config.yaml
num_hidden_layers: 11
hidden_size: 640
n_experts: 20
experts_per_token: 1
d_expert: 400
d_shared_expert: 0
hidden_act: "geglu"
moe_layers: [2, 3, 4, 5, 6, 7, 8, 9, 10]
router_score: "softmax"
normalize_top_k: false
routed_scale: 1.0
balance_loss: 0.00242
balance_bias: false
router_z_loss: 0.001
init_std_router: 0.00897
lr_router: 0.00054
vocab_size: 22283
norm: "layernorm"
norm_eps: 1e-05
tie_word_embeddings: "early"
optimizer: "soap_variant"
learning_rate: 0.00124
beta1: 0.95
beta2: 0.99
batch_tokens: 65536
max_seq_len: 1024
train_tokens: 541000000
max_steps: 8256
dataset: "wikipedia_en"
Below are experts of layer 5 (counted from 0) of a mixture-of-experts language model. Rows are named router (the router's row for the expert), gate (a neuron's input weights, with its number), up (a neuron's input weights, with its number), down (a neuron's output weights, with its number) and show model dimensions 512-639. Each number is 500 + 40 x the weight over its row's rms, rounded and kept within 0 to 999. Numbers have three digits each.
After each expert's rows: a language model's description of what the expert responds to; "comes before" lists some tokens at least twice as common just after its tokens as in all text. This comes from a sample of Wikipedia text that the model never trained on. Tokens count by the router's weight.

# expert 12
router:529481482512516429505503531550510443541488489469495489499468473476457521521529570489461543496469515491576483484540471466489516478486505508513499474400494477558504562572542518514484516426536491515489495548463509522526443462485492517511506467458455586508483524498594484559504478539472526474461462412558409459589468468540490533498451475449480561514536450436570440459483477476572560541514
gate0:534426509507512483517544441522504462495477529590517558445538476490523490470512474510460499476463543479521457537433436501536511490517554469485503618520468547563520460567501531504540470539456567474467478402478412506491467508418445476503493540448439544510561515499519558528503492622502457456529558505440532546516505603506540493493491522487444462582456497449512503507500487528478501534509
up0:517523479424537518480530513591424493539476569458484555539484547535522511505520538484450459566513533577489536481562514481511443471521404478426485509545569474405481514512485530508449507552554466558482516514517444462538518527550500486482448458509479536507482491477465523498478542480475433488467581450511525493466425427526424553439487434529470564422492487485419438523527509509557526456504
down0:481555490470537421508488495449532486571486459540448426540510496503459492467467471445514586507497427447503567574458490601395507576502471478528547527475563505491427513497508563459518523491486537526534461423467514550460453581505456507512451416596559481511538522537504483517527527437516543567571452443483513505546462496491414519541491541514517459512538428446492500508555470502571490453513
It responds to: Line breaks after headings or before lists and tables, plus LaTeX backslash tokens and prefixes like re, non.
comes before: "\n", "==", "The", "===", "-", "In"

# expert 6
router:482474484574498511526524566541531428535487495509514519469543401439491530458511527477469541465450485481520455539480476523436542505410454448463471553423487558559504548496543523536556494445494484569479459527454503564519521462479446492533529510463417500507548496474480460471464483447434532488498488454509426470576537529448501535528491459518561510482492476483525505469575520486491558534505
gate0:518435501522482549517470486545475543494517464527526473532456513542527516460499507472489523514484456445548479495499542549448527495470502455468562555477496443478439461477485563459561505432491558517515524547537483476509514459500401516575556448510526507559513448513491430493506488504524552498550531549531513501490511459444518476437429512503437546506490554577460478497536501507514489550510
up0:473458478466506491479549493506530471507503515470518521488554549514442500521513479446477474513508545594465462531487514513492568514512483485489484575506477518493536473460533484490484581584534493456449495508592483443530432484529457531432494543485458486433491500491488558531513450521546497527540532433498498482554501501458481508503491528485539508447493467477487462456466559562512419462527
down0:486484488528499428504477459482459520480445436514428490428448548471461485496492455413552535488541575465502554504479468507490493520495497496481521497505556424466466438466474536538562566506533503479564524506548516507553534486463493483539502549492473504500550498534531442461498527515503485495491488481505514464564512491562538603524494517539520491497498501475502550444494470560491476576496
It responds to: Words and separators inside titles of songs, albums and films in lists and discographies, such as You, Love, Never, is, with.
comes before: " \"", " The", " the", "\"", " a", " released"

# expert 2
router:445444486566535495488535569496534517542473452515518503524451356462526506554507534486497556508505491492517488485569416514518559483480488421496467491459455568497545474526571485507527562451475429536489417553481511498571537436530486526484495512449490517535552516503523478546436411497451606497516520486543492485533474542473429513515498460501556535498433492433510504442558527474524596522632
gate0:442500468515529537577508496526459500546550509508495483532456499439469462528521546572449465508476471498457539482477458546413490510526526421554470484423518516464573484491425517471463464465574501510528414524534440468452567494492555475524543485493534502506500492544507491509512500524520495522478476471471553502448434576552479540527482532518457486516482509404515474565520515472526556541492
up0:494498496448530482512491503532519488482531525522553500473561477482510395492527491462498552579519527498509448503436521471591529520522470501461518588492481448504476552447498488499475497472541530510506498525501494496571495505498500553425448544498565425474506539518486500488505487501506493543580550472524530497442574500523471478504465489464559480468476453529428475579441476502512506480472
down0:457465426466506535483489477582526430482535470510441520426466510525472422487519509489511540453486498504554479514495500514453489536518511483501536434507461524561464473442483509488531485559471485475437552462475495504473457465489499524483541531514409503558474463524524509485518490518525494441472460488522538487493487492487538442585489476490462531516474454475568552481521503560567628558527
It responds to: Past-tense action verbs and the prepositions after them in narrative prose, such as began, moved, returned, of, to, for.
comes before: " the", " a", " to", " his", " by", " in"

# expert 8
router:472595572538507491474562546575505429566432518498515587518464421466522534551522518474457502507498521449559520502550417489462502468420456478484441468377493477513530496484533447501507574440651462565522475486466492519517548473483481480544471481421480503525486487487609436471480474467464465503552499492513494454506456556520495583512478491539599516504451493469558485486493491437547527550514
gate0:453428541597472605447494461436492485511508526447476516479511472581469475522437482546523553461434546475467521461484494495538484522547534445554485520510492470515598474533520450472486485504469533520578488443517473507505516486472438511425466521489531548543531481468491553491490431430465481483487480549483554556479563478521547511556524456548508486498507497529510514483575500559535487544536
up0:458399438464509513614427413535577460562496506494541519462516528538497465509474530468446532499500559455486534498493461425486456497514453521469498500553493529471463496510512554512506503547417461512483493527442534507540494443501531499471573510497557495524485511487497484528479524485435549533523525519486474501473463567475483507540502430466436477587421525516459546547543472478556531485482
down0:448550509468403457569562465466483534491478499435519570504469509501429481503508518554531492535425522548546473506531463528533476518527448454483524472516485488426492551456452517486457469519437465560513483466562450498420546524553518522573482487468570493494505452497494497455437511518549499538502396557543484559483460458413500485441481484503523541531516475521489500527525525488540468482506
It responds to: Relative pronouns, conjunctions and demonstratives beginning clauses in explanatory prose, such as which, that, because, there, however, this.
comes before: " of", " is", " was", " are", " he", " be"

# expert 18
router:468563542511517449536529522502468477507495537530505520527486483474524540517520527443488479479485479427582444557515452409475524441424499493547464553481465507539552514518615530489540533478486487534504446491462538574504562441495465487495496551482459516541518555498536504538484436446480540493474566504550491471490507581478474513548458459526481498446487512419533476477486506470477560529466
gate0:475521537564523503544525496532469587538532435521494476546526543488492466460466423506489511506489521499498485505437511542533450439478511518539514510487515490500428578493463513537463492524523481560459548489498553586569535516450577543535506532502494538517487553499473514553558509422486532562521510496445575475527531466582412457546547531515527426494483478511478554548457505480520517514532
up0:492495460509451498496528523540568451544512503560487503494527475530572501508576505509536586499530510442460529469512448511552573447521552449517506513521487488538494464416477442517565517497458471444557582551503466455539536543473509531487561516519468503389475457471499470483457509529504464461462448411440489568486504540457480530507477534456472524466539489529480517465509546498563503488494
down0:443506473525487513473491543505568566515578558512524467463510505443448531479451445479478521537530534486531498523478511499476517524525480487498472430474496513527480498518492545376502499437496519537518497559454538471498548520571589536503455484444512527580532515490494476501547427503495530507469515477439508526449519445506463410546536520558480521570481511469526514509527488503453511466479
It responds to: Nouns for people's roles, offices and relations in biographies, such as President, director, manager, daughter, politician.
comes before: ".", ",", " of", " and", " in", " ("